{"num_hidden_layers": 10, "hidden_size": 256, "n_experts": 32, "experts_per_token": 2, "d_expert": 192, "d_shared_expert": 384, "hidden_act": "squared_relu", "moe_layers": [2, 3, 4, 5, 6, 7, 8, 9], "router_score": "softmax", "normalize_top_k": true, "routed_scale": 1.41, "balance_loss": 0.00841, "balance_bias": false, "router_bias": true, "n_groups": 8, "groups_per_token": 2, "shared_expert_gate": true, "init_std_router": 0.011, "lr_router": 0.0008, "vocab_size": 2048, "norm": "rmsnorm", "norm_eps": 1e-06, "tie_word_embeddings": false, "optimizer": "muon", "learning_rate": 0.00798, "beta1": 0.9, "max_grad_norm": 0.5, "batch_tokens": [32768, 65536], "max_seq_len": 256, "train_tokens": 390000000, "max_steps": 8046, "dataset": "wikipedia_en"}
Below are experts of layer 6 (counted from 0) of a mixture-of-experts language model. Rows are named router (the router's row for the expert), down (a neuron's output weights, with its number) and show model dimensions 128-191. Each number is 128 + 24 x the weight over its row's rms, rounded and kept within 0 to 255.
Before each expert's rows: a language model's description of what the expert responds to. This comes from a sample of Wikipedia text that the model never trained on.

# expert 26
It responds to: Table cell entries. Numbers and pipes inside sports statistics tables, commas between names in lists, and name fragments such as Jeff-er-son, Hu-dson.
router [156 156 153 101 141 102  92 162 124 159  99 100 114 104 149 128 154 109 110 142 133 154 136 153 103 154 134 154 116 136 117 127 133 151  98 149 155 159 103 117 113  97 142 108 158  97 135 100 137 152 146 147 151  95 112 156 125 107  94  99 155 131  98 110]
down0 [112  85 100 139 127 122 138 146 127 138  66  90  71 134 140 158  88 118 157 184 136 118  62 111 145 127 140 110 111 145 113 137 159  96 175 145 143 103 134 146 167 147 113 129 127 171 145 138 115 137 107 156 110 119 173 122 130 135 145 142  90  87 108 107]
down1 [ 97 105 136 178 118 127 118  73 120 146 122 116 143 142 152 137 107  62  82 120 151 119 107 100 159 120 110 123 167 124 143 148 140  65 116 136 122  55 122 156 132 145 136 121 103 100 126  96  97 114 106 109 104 137 111 140 140  94 140 130 123 156 106  96]
down2 [164 138 152 124 163 127 154 141 141 143 117 146 142 116 123 124 139 194  92 123 150 149 117  58 138 133 147 133 131 101 100 147 120 141 131 110 100 150 140 116 142 124 167 121 136 108 177 131  91 119 105 142  78 142 106 141 175 136 129 103 142 135 118 157]
down3 [147 125 146 108 142  82 120 156 105 107  95 111 125  94 141  92 127 139 119 138 113 139  97  73 143 141 130 162 154 126 126 146 116 126 146 154 143 149 129 106 158 181 117 116 111  98 139 165  95 128 116 128 135 117 125 127 111 171 105 140 148 104 137 131]
down4 [148 164 114 139  92  97 117 118 140  87 126 120  74 133 160 114 131 152 146 142 119  81 110 142 147 111 123 143 129 101  82  82 105 160 140 126 116 171 164 151 143 141 111 146 171 143 138 128 127 164  94  98 108 116 122  84 119 177 104 147 112 153 145 144]
down5 [111 113 125 127 168 115 115 131 153 139 112 119 127  79 129 149 177 149 123 101 151 113 123 122 126 158 145 153 106 149 142 117 160 122 120 146 120 134 122 168 104 104 130 183 135 127 145 120 112 105 149 111  92 100 137 164 115 166 105 169 118 151 108 125]
down6 [134 193 130 131 130 139 136 129 165 165 102 143 127  85 166  93  60 142 122 156  86 121 139 117 114 133 159 102 101  98 149 145 123 135 154 119 154 133 141 114 167  98  98 134 158 117 127 114 105 134  92 117 130 109 166 160 146 140 130 180 141  99 135 112]
down7 [125 185 153 158 156 132  96 144 124 185 151 154 144 121 108  65 109 116 129 122 129 127 181  97 185 110 105 137  76 151 156 152 114 119 114 134 104 145 137 131 116 127 125 192 123 103 127 164 112 155 136 100 134 108 109 101 161 113 124 156 157  80 143 123]
down8 [157 163 113 107 137 140 104 126 159 174 143 140 103 118 100 148 102 121  87 133 149 148 143 167 156 119 110 116 122 141 116 124 135 141 176 112 141 150 132 107 105 161 172 131 137 157 124 129  80 146 140 126 152 109 132 135 150 135 163 108 132 120 131 126]
down9 [116 136 117 137 102 130 145 102 170 140 111 138 121 134 129 118 105 143 141 122 129 160 161 120 138 100 108 102 164 115 145 135 119 146  92 128 104 128 135 122 156 123 136 174 146 150 133  97 149 160 118 117 135 141  70 161 103 118  75 127 126 111 104 139]
down10 [123 140 153 170 139 136 145 117 114 112 109 111 124  99 137 110 116 114 137 155 155 136 124 151 121 112 136 163 154 124  95 113 123 133 140 165 121 117 106 164 118  79 106 149 132 124 120 156 121 110 114 136 156 205 136 121 147 147 131 126  96 170  96 163]
down11 [152 125 135 110 146 165  96 145 147 151 178 131 138 131 134  84 186 101 145 124 129 137 124 120 162 150 117 102 120 162 116 169 174 173 146 137 117 102 113 124 136 121 121 149 173  93 103 125  95  93 126 127 139 130 113  93 109 125 130  96 153 159 132 120]
down12 [147 100 116  88  77 132 137 155 121 104 127 104 183 131 116  82 124 101 139 105  94 120 151 159 107 112  92 166  94  94 105 142 142 114 127 183 117 108 166 155 143 121 146 118 109 137 120  70 113 126 108 173  97 147 156 113  97 139 127 146  54 189 144 125]
down13 [122  95  81 130 157 158 180 101 114 178 144 116  70 115 189 123 114  98 111 158 140 146 126 103 143 112 155 139 119 149 123 133 152 117 119 129 142 127 129 114 106 183 134 108 113 105 113 133 111 114 137 129 144 191 139 115 151 153 124 107 120 121 134 139]
down14 [123 135 138  83 108 148 173 131 110  97 101 117  93 132 105 122 159 114 143 115 117 139  93 122 149 154 111 107 118 121 121 123 107 170  85 113 129 138  98 167 102  85 125 153 124 156 140 121 128 118 152 127 126 138 126 137 131 140  90 155 116 123 111 116]
down15 [166 154 127 110  94 109 139 161  84 129 161  94 103 121  89  86 150  84 141 115 159 123 121 127 141 147 141 131 102 160 128 141 112 163 178 101 152  80 137 134  94  85 134 114 126 145 160 105 116 130 109 163 141 125 117 123 149  90 160 126 143 149 133 145]
down16 [136  57 128 153 118 107 146 133 130 153 150 117 135 135 126 119 121 143 143 144 146 139 119 113 140 148 138 145 135 126  67  98 122 160  89 110 117 117 111 155 162 100 175 154 117 102 139 110 156 125 103 114 126 125 131 164 134 151 172 129 106 130  99 143]
down17 [141 115  92 113 211 144 126  95 100 130 120 170 111 134 105  90  95 135 135 142 114 101 129 128 128 141 134 115 172 101 197  98 101 134 154 137 127 125 188  89 109 120  69 108 160 130 129 134 134 102 147 117 121  81 132 114 140  95 135 151 102 119 146 145]
down18 [130 140 123 110 170 139 175 173  82 122 118 104 105 143  94 140 107 121 160  97 163 116  81 117 133 120 125 158  92 120 151 147 103 108 114 148 134 113 131 127 155 163 122 154 128 162 138 154 144 102  87 146  93 124  93 134 115 143 105 137 131 122 105  94]
down19 [105 132 142 152 166 118 164 124  89 132 158 113 132 115 150 120 118  97 148  98 105 142 206 136 122 117 114 113 160 113 139 145 111 130 136 157 127 118 111 128 118 163 143 167  94 126 108 103 121 105 123 105 204 124 119  76 108 164 116 141 127 188 126 104]
down20 [ 81 116 157 158 149 148 123 152  75 100 114 162 125 103 177 137 112 110 105 105 157 134 163 122  98  98 105 116 148 141 106 148 144 115 170 150 162 125 126  98 147 110 168 127 104 109 123  96 123 115 135 114 106 147 147  98 152 170 158 112 108 123 130 130]
down21 [166 109 158  70 168 133 109 149 101 145 122 100 116 114 135 145 127 147 124 109 148 114 128 143  97 110 195 123 121 157  85  71  84 104 161 133 125 177 149 159 147 131 107 135 115 114 106  88  97 144 156 153 102  96 119  96 149 115 114 123 107  75 143 155]
down22 [125 133 116 116 172 139 120 187 126 140 109 110 161 108 109 169 149 141 115 123  92 132 110 126 111 152 139 112 140 200 147 107 143 112 135 128 154  75 114 159 162 151 113 116 140 106 103 106 162 120 119 142 103  96 122 160 187 143 141 141 105 123 111 124]
down23 [158 136 104 142 119 118 100 111 120 134 157 117 153 108 127 160 124 165 132 120 163 169 102 139 129 151 126 124 118 164 147 122 192 159 105 169 134 115 141  94 107 123  80 113 127  81 139 138 133 144  99 110  80  94 119 116 125  73 113 135 108 134 136 123]
down24 [ 99 109 116 127 129 182  97 159  91 148 138 129 156  82 118 145  88 145 108 167 135 154 168  69 177 124 156 139 111 111 139 148 125 107 105 145 102  90 114  92 115 118 150 149 136 135 151  99 139 176 141 152 137 111 134 133 143 115 123 135 102  94  81 121]
down25 [120 150 131 143 140  95 171  69 105 102 124 105 119 123 156 175 137 110  92 120 134 112 118 101  63 106 123 121  57 180 122 139 114 114 110 127 115 113 125 128 106 109 122 118 163 127 108 137 151 148  89 110 138 170 106 210 124  73 117 123 152  83 144 119]
down26 [197  90 117 150  85  79 133  93 158 148 131 167 124 125 138 117 172 126 108 119 119  83 121 149 130 121 152 127 165 120 139 168 106 148 135 141 139 138 158 108 134 139 125 130 145 148 135 112 107 125 156 153 127 101 102 136 152 177 154 114 108 125  88 109]
down27 [106 139 134 100 115 127 171 126 149 130 132 110 128 184 152 151  86 170 145 146 129 159 158  88 142 128 102 146 129 125 101 139 119 116 159 135 147 117 141 112 162 113  79 113  72  77 123 126  99 137 143 146 150 138 155 118 127 105 145  91 117 116 148 163]
down28 [159  96  99 106 153 134 111  81 199 122 155 114 113 157 130 130 122 151 120 123 158 135 110  96 120 148  84 123 123 115  99 103 117 132 144  80 104  86 139 106 139 109 155 133 151 127 131 141  77 110 106 134 122 161 130 133 124 160 129 134 112 113 107 115]
down29 [157 134 132 118 110 119 123 121 128 120 122  79 150 101 135 149 144 143 154 122 181 143 118 123 127 135 123 151 143 133  98 142 158 102 113 176 130 123  86  99 120 142 121 104 100 109 143 141  99 139 122 107 112 137  94 123 104 115 149 125  83  89 131 122]
down30 [129 134 125 131 120  74 118 115 129  84 141 159 147 124 101 129 158 135 115 151 113 135 116 102 111 151 113  90 146 156  97  92 117 108 145 134 102 171 113 125 129 124 157 133 126 126 129 146 134 127 135 118 146 100 155 122 163 121 119 142  97 110 143 140]
down31 [137 130 119 163 110 128 150 129  96 137 133 156 111 138 133 133 130 113 175  90 133 129 129 121 137 107 138 134  63 109  64  99 141 139 111 174 134 128  86 126 125 137 125 133 129  81 142 139 143  93 110 171  81 137 132  89 136 143 125 131 101 154 132 100]
down32 [117 132 135 147 124 141 120 137 135 109 136 137 125 173 113 128  87  92 141  87 128 135 162  80 155  79 172 106 138 112 137 155 126 109 159 141 143 128 129 105 147 147 143  85 142 109 110 145 126 142 129 117  96 108 169 120 120 151 146 174 163 147 152  83]
down33 [112 123 111 138 108 169 153 169 168 105 113 130  73 147 170 111 123  79 138 134 118 120 107  60 112 126 177 108 155 157 127 101 140  96 132 130  94 118  82 180 171 121  89 173 127 167 152  99 142 154 126 116 148 119  96 106 126 103 144 131 118 128 148 128]

# expert 14
It responds to: Inner word fragments. Middle pieces of words, strongly ul in sho-ul-d, plus stray digits or brackets inside table numbers and quotes, such as inject-ion, Upgra-d-ed.
router [158 156 156 101 139 100  92 147 127 154  99 103 104 104 151 125 153 104  99 131 135 165 138 143 107 152 131 157 119 145 128 108 137 166  98 155 143 157  98 118 118 100 151  96 160  95 141 109 129 142 167 144 156  97 104 158 132 112 106  97 140 127  98  99]
down0 [124 101 150 114 143 141 118 123 158 104 133 158 158 161 129 116 117 123 125  91 143 148 114 132 147  89 147 118 113 176 133 115 167 139 115 109 126 115 148  78 139 173 113 117 120 129 132 146 159 139 164 153 115 128  90 136 126 118 197 150 110 152 115 159]
down1 [116 143  79 145 143 180 153 128 138 133  99  98 109 130 129 125 145 176 145 132 103 121 124 109 105 102 145 129 142  80 130 166 127 157 181 147 106 114 108 115 186 121 163 119 152 120 116 160 102 133 148 126 187 150 114 174 151 129 141  86 123 132 163 126]
down2 [136  91 130 107 148 135 170 143 166 132  87  99  82 128 125 150 151 128 104 108 170 122 107 144 118 134 116 152 150  89  81 143 145 128 191 157 137 109 144 129 119 129 142 127 137 138  79 137 121 145 140 134 158 123 188 115 175 113 117  90 101 145 115 158]
down3 [149 133 123 103 108 134 145  96 126 135 134 183 128 118 112 128 129 123 118 121 141 158  79 131 121 129 155 128  97 109 142 133 124 151  94 102 127 166 123 133 149 100 167 107 146 159 137 125 148 112 131 126 129 153 167 148  87 173 132 153 161  87 127 116]
down4 [125 147  95 115  98 148 129  81 166 115 148 123 153 174 124 108 100 116 117 162  99 139 154 139 123 125 132 129 134 136  90 123  99 119  89 165 105 167 127 117 127  95 141 166 170 155 151 153 142 143 128 117 158 105 156 177 117 110 127 168 125 164 125 118]
down5 [144 107 129 112 115 103 135 161  89 146 111 131 135 141 130 123 134 162 104 103 110 116 123 149 176 118 118 139 147  83 148 143 114 109 163 110 148  92 131 162 135 155 140 100 151 135 142 134 164 165 144 104  77 132 203  84 111 146 129 103 104 136 145 107]
down6 [127 141 138  82 123 133 124 141 168 144 119 119 150 107 119 135 148 123 106 131 102  79  82  82 148 117 207 110 148 164  66 124 107 129 144 142 147 147 133 128 150 103 131 153 108 144 135 174 116 126 102 114 187 159 146 123 119 117 126 142 133  76 161  41]
down7 [111 121 108 138 153 157 114 156 116 143 128 135 113 110 133 116 162 104 122 135 177 134 105  96 137 111 129 111 112 155 123 126 104 114 120  92 148 122 131 170 111 151 183 124 132 105 125 110 123 149 150 155 138 132  81  77  96 128 107 127 156  81 167 138]
down8 [ 63 153 135 110 135 122 140 118 127 144 123 127 141 118  75  76  73  94 132 115 129 152 110 124 119 111  86 137 141 101  97 111 130 129 143 116 177 118 164 113 118 114 114 133 120 109 125 123 130 138 121 145 121 121 114 106 149 133  76 136 129 146 105 140]
down9 [ 96 143 103 144 142 131 148 123  79 146  85 119 112 161 171 166 172 107 145 119 120  88 133 117  77 160 132 120  95 116  91 119 142 144 133 131 112  87 166 116 119 117 109 101 103 133 117 165 115 110 136 117  86 114 155 152 121 153 120 138 121 111 118 126]
down10 [108 137 150 149 108 145 135 128 138 114 128 121 118 126 109 109 140  63 150  99 115 122 164  99 168 128 122 125 121 184 110 132 117 149 132 131 146 111 134  97  90 140 130 146 156 117 115 167 123 154 123 111 145 134 110 114 137  95 101 113 149 114 132 146]
down11 [156 156 143 106 138 132 152 139 141 105 140 129 131 133 159 129 110  95 167 113 128 124 173 127 136 176 131 139 134 117 137  81 143 109 116 128 105 151 108  89 114 121 151 156  87  94 142 103  84 125  74 158  89 135 155 161 115 171 143 127 151 127 148 103]
down12 [162 101 119 136 140 171 126 129 136 140  84 137 115 124 114 109  63 125 135 186 140 108 130 130 148 137 113 102 139 126 159 118 156 164 150 157 111 133 145  87 105 111 110 107 102 130 157 113 113 152 113 125 107 120 153 122 120 114 110 151 126 140 128 156]
down13 [125 161 124 143 119 155 151 124  83 149  96 123 127 123 151 149 127 140 142 124 102 154 154 107 150 112  87 157 127 121  93 123 138 123 117 108 149 149 116 161 121 142 117  88 112 124 135 112 132 145 152 157 152 140 133 105 154 165 153 131 158 111 174 156]
down14 [144 142 118 105 137 158 134 169 158 135  68 118 133 175 130 132 110 115 108 116 151  98 113 132 117 119 147  88 143 116 138 111 156 117 125 116 105 115 156 129 110 125 153 182 107  67 118 106 153  90 104 106 125  98 115  96 142 137 107  73 148 127 107 107]
down15 [105 104  83 126 134 138 157 154 136 144 140 141 130  95 157 137 144 100 148 138 160 150 148 139 107 139  84 133  87 126 153 155 157 119 150 134 136 129 143  84 130 142 124 130 137 160 147  92 143 136 104 141 101  94 102 109 164 180  59 134 118 119 150 128]
down16 [198  97  72 145  88 197 128 114 139 141 113 160 143 139 101 162 134 125 150 143 105  86 125 145 161 143 136 122 106 109 146  87  74 149 143 122 106 128 136 119 126 109 145 180 124 106 136 115 146 154 111 101 120 178 177 119 135 153 104 108 122 121 166 112]
down17 [149 110 132 122 133 153 140 133  98 215  76 148 131 148 121 133 146 103 185 144 151 140 139 117 133 151 122 152 172 122 158 134 127 142 137 154 143 136 149 128 123 137  95 130 134  89 171 132 133  91  98 135 137 128 115 141  80  98 123 149 137 136 130 130]
down18 [133 140 163 132 162 129 178 135 136 111 143 107 127  59 151 108 143 116  92 130  87 102 124 144 106 140 100 129 123 111 168 144  90 121 128 139  81 104 120 108 137  98 115 144 119 125 145  73 121 102 152 135 116 158 109 157 143 113 145 124 160 142 165 119]
down19 [141 117 156  93 136 181 187 132 158 139  94 132  88 134 136 142 150 120 118 157 159 135 133 120 150 180 111 134 135 145 142 130 168 121 120 142 145 163 146 120 152 151 163 157 120 105 132 109  99 145 118 166 123 149 172 108 130 118 148 147 157 164 122 191]
down20 [157 131 107 138 165 125 193 120 157 145  76 131 121 154 148 172 140 131 129 132 134 157 107 137 153 135 140 124 137 144  99 131 120 111 136 127 136 137 115 140  73  57 108 116 177 138 157 117 104 124 125 136 164 126  81 135 131 124 164 146 141 148  87 146]
down21 [151 128 162 138 113 130 161 141 129 120 149 126 174 127 125 131 126 113 130 137 138 167 103 125 156 158 166  98 157 126  95 126 169 123  77 133 160  66 126 132  93 124  98 114 175 139 167 156 172 158  77 123 145 137 125 140  95 122 146 119  97 142 153  92]
down22 [170 160 154 152 156 116 151 110 113 126 107 142 146 106 117 169 155  89 167 111  87 164 102 161 112  60 168 128  89 103 152 149 149  92 133 144  99 141  97 113 147 120 109 159 159 135  93 150 121 109 137 168 115 144 143 107 112 122 148 158 135 146 125 135]
down23 [140 130 127 134 168 111 130 146  86 141 138 148  95 168 118  97 110 128 125 131 157 122 138  89  99 108 117  95 140 138 102 117 188 154 127 132 134 141 121 131 141 166 141 124 130 119 160 193 154 122 150 124 138 145 133 136 145 135 125  97 108 154 143 154]
down24 [ 90 139  98 105 127 107 123 152 113 106 140 136 169 121  97 116 107 112 107 130 140 185 126 150 110  98 102 105 152 105 135 157 132 124  83 137 123 125 135 141  80 155 114 190 138 156 147 119 117 126 136 159 153 120 122  93 101 133 106 103 139 141 144 131]
down25 [156 127 106 157 140 121 134 112 163 140 170 124 116 108 146 157 169 133 144 125 109 102 139 192 148 114 115 137 123 123 122 141 138  98 146 146  77 161 159 128  95 164 124 171  97 116 125  68 108 131 149 126 154 140 109 163 123 138 129 105 144 113 136 128]
down26 [115 124 123 145 100 106 113 152 138 152 131 130 153 162 128 108 110 158 120 145 101 152 100 117 121 107 108  74 114 123 125 132 168 110 161  90 128 184 122 101 164 116 112 111 116 150 125 124  90 130  85 141 126 148 155 119  78 192 130 148 174 152 134 145]
down27 [150 135 161  91 146 116 119  77 105 136 155 128 159 135 153 127 129  96 132 115 137 120 160 157 131 164 127 153 133 139 143 139 111 156 164 134 149  69 172 150 111 168 147 122 182 108 113 115 130 129  89 117  97 172 139 125 131 101 150 113 136 168 139 172]
down28 [134 122 139 103 113 123 157 117 168 120 106 109 124 155  92 129 176 134 134 128 135 150 120 148  98 149 114 181 166 115 136 158 123 153 143 142 158 103 139 104 107 101 162 124 164 138 125 129 114  73 178 139 105 116 147 132 135 150 121 116 106 164 135 165]
down29 [ 95 128 120 118 152 136 124 137 119 102 140 155  93 146  97 125 130 121 129  78 114 175 152 170 102 125 125 112 146 126 147 142 113 174 136  97 175 139 116 106  89 165  98  89 118 136  97 123 149 113 136 100 157 161  92 127 125 159 102 120 168 137 133 144]
down30 [100 144 131 113 113 113 127  96 123 144 153 133 144 126 146  99 185 159 123 115 171 112 146  76 161 153 105  95 116 141 135 149 105 138  49 163 169 132 165 113 137 144  99 143 172  80 147 140 133 134 112 167 133 127  76 143  95 152 147 128 132 152 124  74]
down31 [139 180 158  85 128 114 144 166 136 129  98 108 129 162 139 127 141  98 137 128 126 102 136 125 129 141 113 117  95 149 138 153 132 120 114 137 125 101  83  95 114 151 141 184 161 141  97 118 176 144  97 134 143 132 134  97 116 144 157  88 131  96 141  96]
down32 [117 163 131 113  94 151 139  99 157 115 113 122 142 147 152  75 112 106 157 106 128 119 141 141 156 162 146 160  96  96  57 115 108 131 104 132 121  91 108 110 161 129  76 109 114 131 151  70 101  75 136 132 136 107 119 149 124  88 162 133 119  94 165 143]
down33 [ 86 143 135 124 117 157 103 134 102 177 112 183 138 130 138 176  97 160  83 105 103 136 139 107 132 159 101 105 116 183 123 131  87 135 136 133 152 150 127 134 109 140 159 140 155  95  94 130 120 112 181 151 138 142 120 111 114 153 130 136 116  90 103 152]

# expert 18
It responds to: Mid-word syllables, math markup. Short inner syllables of words and names, such as p-un-ches, Sh-an-xi, ra-di-ometer, plus LaTeX math symbols and some chart numbers.
router [158 143 151  96 156  98  93 154 126 157  98 100  98 103 152 124 160 107 112 140 138 143 125 132  98 152 138 157 100 141 137  98 150 165  99 156 146 154 102 111 114  99 150 101 158  97 126  99 141 145 154 154 159  95 117 156 130 106 106  97 143 123  98 101]
down1 [118 120  92  90 123 118 140 146 157 133 106 148  61 124 129 104  98 122 164 126  91 127 114 118 103 141 160 150 132 129 142 170 119 103 146 106 126 113 145 128 145 105 115 156 119 141 112 120 152  85  78 151 121 120 156 145 132 147  98 103 127 138 140 150]
down2 [ 62 146  80 133 150 130 168 140 132 131 138 142 131 123 126 133 164 125 161  86 171 126 120 111 171 135 147 127 123 153 142 119  93 114 146 132 120 153 147 122 121  98 108 171 147 122 126 149 118  93  71 145 126 150 103 151 125 123 125 130 117 117 154 131]
down3 [125 134 140 106 152 180 159 135 117 103 112 166 111 115 167 143 146 116 132 105 147 140 107 121 133 127 134 119 144 148 101 124 116 113 133  72 175 150  94 126 135 158 148 156 157 114 146 148 118 129 177 125 118 136 146 143 155 127 108 144 144 138 144 113]
down4 [137 132 127 133 132 124 135  92 122 123 177 124  98 131 145 106 127 120 100 102 136 101 138 128 145 142 120 131 114 145 156 116 114 149  95 159 103 187 118 152 146 150 131 116 130  88 145  85 161 135 155 107 148 160 130 130 117 108 112 124 154 114 112 159]
down5 [ 76 146  81 151 118 101 169 121 100 123 118 140 150 140 127 154 127 127 150 153 136 121 126 160  89 116  91 105  77 154 118 118 111 137 141  96 127 114 128 168 106 123 102 139 151 162 101 129 103 113  75  98 122 115  72 150 140 139 148 132 108 134 146 111]
down6 [166  82 128 124  93 137 136 106 128 166 131 158 163 126 169 126 130 122 139 143 137 114  93 139 157 121 137 141 101 115 141  93 155 150 165 100 118  55 145 138 143 123 130 121 154 102  94 126 110 132  87 134 138 121 114 173 103 107 168 111 148 111 106 105]
down7 [ 73 141 151 117 180 184 117 151 105 125 146 135 138 104 135 187  93  94 135 135 111 145 124 129 136 149 165 130 126  73 106 142 125 116 128 125 145 130 158 134  88 126 158 128  99 127 142 106 135 117 113 144 113 106 119 124 154 146  94 169 111  86 150 142]
down8 [154 114 175 100 120 166 105 115 144 135 128 127 119 158 147 109 140  93 150 123 120  82 129 111 102 143 168 114 153 137 122 169 100 104 172 158 143  99 108 106 159  96 122  75 144  78 123 167 135 173 143 128 100 117 106 146 114 106 130 147 140 108 162 152]
down9 [130 154 152 106 111 121 135 151 122 136 121 154 143 120 150 123 149 150 134 158  87 143  72 146 145 157 152 134 103 159 102 130 119 142 143 119  94 132 104 139 114 120 170 107 157 134 145 154 114 147 143 141 157 117 112 181 126 122  96 138  91 168 130  83]
down10 [165 122 116 134 134 105 108 118 154 119 164 125 139 143 113 133 129 166 122 123 125 130  88 116 103  95 152 100 152 111 120  86 133 101  87 138 112 184 135 119 150 150 123 125 147 108 127 111 135  89 106 124 146 120 129 132  89 151 146  88 129  82 146 147]
down11 [119 109  81 136  76 108 179 126 132 122 152 145 110 179 138  55 103  88 169 115 146 119  55 115 144 175 143 133 103 100 143 141 138 126 121  86  84  77 144 180 119 153 145 151  93 134 135 156 115 107  87  94 139 148 152  95 147 116 156 128 186 103 128 111]
down12 [ 98 128  87 149 124 135 160 127 151 164 139 156 150  94 132  86 110 172 133 155 149 121 159 133 142 124 117 123 174 140 141 143 124 146 132  85 127 171 110 127 141  67 134 123 116 164 137 142 137 108  91 100 126 102 117 128 110 145 124 102  97 148 133 138]
down13 [143 119 117 127 142 106 147 138 116 122  95 150 128 138 152 145 131  85 153 146 163 153 104 149 154 115 112 116  86 142 151  97 141 122 112 111 163 119  95 106 113 161 124 139 115 146 103 179 117 116 128 139 226 106 134 120 145 119 127 164 135 125 130 154]
down14 [158 163 134 132 126 113 108 112 118 133 126 156 128 131 121 134 102 140 164 150 125 164 156 145  82 132 148 191 172 101  79 156  98  83 135 150 167 139 124 157 125 141 153 117 151 110 128 123 107 139 108 169 174 101 108 115 112 119  72 114 131 114 160 117]
down15 [116 137 145 118 114  93 167 109  70 121 118 122 114 100 133 110 151 123 157 133 133 117  92 152 136 119 158 139 141 101 136 106 143  84 143 132 138 134 104 112 107 145 146 106 121 116 133 127 134 141 100 138 122 138 112 138 176 173 117 162  97 142 121 168]
down16 [181 154 133 193 120  96 113 124  94 166 173 199 144 138  75 110 142 138 117 136 168 127  97 114 132 128 117 137 114 126 136 136 123 138 130 127 167 154 114 106 174 105 119 105 138 107 117 121 142 113 131 111 152 156 128 131 142 114  99 116 158 123 100 122]
down17 [ 86 134 136 121 146 144 145 115 170 118 111 131  94 162 102 118 178 115 101 117 133 120 143 132 120 119 142 174 119 168 123  82 137 108 161 142 173 146 135 124 127  99 130 169  91 115 126 110 112 143 102 101 150 165 165 134  96 143 166 146 143  98 104 151]
down18 [104 117 127 153 114 140 137 116 140  99 167 121 138 121 155 167 105 158 124 157 123 150 120 124 100 138 167 139 121 123 105 161  98  79 101 155 111 110 143 104 106 115 163 105 126 140 101  74 121 145 123 154 178 189  97 130 154 109 106 169 122 110  82 124]
down19 [116 130 138 162 136 132 121 153 128 143 130 157 136 146 108  89 129  92 139 114 137 139  61 135 135  94  88 103  92 129  98 112 140 165 122 135 147 138 144 150 184 130  80 142 127 147 146  96 116 118  83 145 127 156 131 116 125 159 124 152  86 130 121 173]
down20 [ 97 135 119 116 129 117 110 127 161 104 112 110 151 162 114 162  84 117 116 108 126 156 141 134 117 140 187 109 159 128 156  63 162 130 106  95 158 100 122 152 167 131 142 123 162  95 163 138 137  91 129 132 130 139 140  97 177 152 114 165 131 141 166 167]
down21 [ 97 138 134 163 129 118 109 103 127 116 102 117 121 146 110 125 161 141 144 112 144 162 126 148 184 100  97 125 129  99 147 166 113 149 152  93 136 111 121 102 135 167 153 111 121 131 153  46 122 125  81 143 109 125 122 135 128 127 168 169 138 152 122 136]
down22 [137  95 147  79 115 136 137 112 109 143 109 115  91 142 143 145 187 165 168 104 155 137 146 122 114  85 118 153 121  93 124 148 139  88 132 120 108 146 125 115 135 186 130 115 126 124 169 129 123 101 112 153 163 144 117 131 179 130 119 177 158 117 119 109]
down23 [109 119 109 124 171  83 118 148 132 138 135 134 148 161 106 151 127 132 171 136  82  93 115 127 114 132 102 133 136 141 148 111 162  89 117 101 118 177 149 124 147 117 143 125 140 141 163 163 147 127 136 125 129 120 155 129  79 133 171 161 123  98 128 148]
down24 [166 116 155 155 144 162 152  99 179 121 126 105 151  98 118 124 144  59 141 146 144 131 125  90 116 121 107 120 123 166 127 170  86  96 140 128 142 119  93 134 128 143 150 135 140 121  77 156 163 140 126 174 146  76 120 113 118 133 164  81 115 122 151 138]
down25 [103 110 130 114  92 132 128 157 107  86 122 178 146 166 100 127 147  68 140  90 154  91 112 117 152 114 131 126 111 117 143 158 165 158  92 105 138 145 119 103 117 155  84 141 119 139 131  97 118 154 116 104 111 155 161 143  93 143 169 142 128 126 144 199]
down26 [101 132 149 131 112  98 150 139 150 179 125 101  86 153 120 115 134 191 169 160 142 126 137 135 115 130 168 112 151  98 113 141 121 115 120 150 145  92 152 150 104 143 108 138 130 140 104 142 113 125 139 120 143 106 142 107 147 151 104 126 150 135 103 101]
down27 [115 148  71 158  87  92 149  80 128 165 119 140 188  97 149 121 112 105 150 109 136 112  96 118 144 140 132 165 146 141 104 157 141 128 152 106 128  84 145  77 116 110 123 122 157 136 126  82 149 118 116 130 137 156 104 107 147  69 121 164 127 146 112 102]
down28 [128 127 122 176 136  99 173 136  91 137 124 144 124 166 133 121 108 137 156 172 123 128 151 121 123 167 133 127 144 103 117 155 125  93 125 112 146 142 159 124 138 125 105 112 148 157 114  95 173 133 131 133  95 129 115 133 115 134 118 164 117 105 121 126]
down29 [106 154 110 128 104 138 190 159 133 143 126 127 109  96 152  99 135 134 141 124  99 135 149 106 155 137  94 110 116 132 148 170 111 110 132 137 137 129 132 152 130 134 135 130 165 112 118  86 107 180 148  95 120 123 137 109 154 134 140 112 130 137 124 125]
down30 [107 130 144  68  98 126 116 107 113 153 137 101 146 115 130 128 117 146 151 102  92 120 111 131 120 103 146 168 127 128  87 137 143 143 107 161 136 119 134  96 112 134 102 110 115 135 101 130 120 120  89 152 132 113 173 128 132  91 136 134 117 146 110  99]
down31 [119 140 151 124 132 124 152 125 149 139 127 134 123 114 156 196 134 126 121 137 128 127 130 148 123 120 140 143 129  94 124 130 143 124 141 133 181 141 140 153 140 106 114 125 164 117 108  90 135 153  84 192 170 108 141 133 109 129 156 136 147  85 119 118]
down32 [126 108 132 142 163 136 153 128 105 123 105  96 144 146  89 134 178 105 130 152  93 175  97 129 129 101 122 125 103 133 124 105  90 133 140 128 159  83 107  95 149 123 118 130 143 145 138 131 159 112 146 133 119 143 164 142 171 141 114 172 107 155  97 124]
down33 [123 142 129 137 126 127 108 131 125 134 149 124 132 148 159 153 117  90  89 114 124 159 160 129 136 122  69 152 140 111 134 114 101 127 109 118 183 113 118 139 116  85 117 107 120 152 124 106 125 114 172 146 125 133 119 143 106  88  80 121 119 125 114 155]
down34 [117  96 100 131 129 123 116 133 155 134 141 121 155 159 127 102 115 128  87 112 122 136 116 159 170 106 117 111 115 154  98 136 104 167 116 137 100 129 138 138  93 181 175  98  99  96 147 143 122 150 138 111 137 168 123 118 120 154  97  96 118 129 127  68]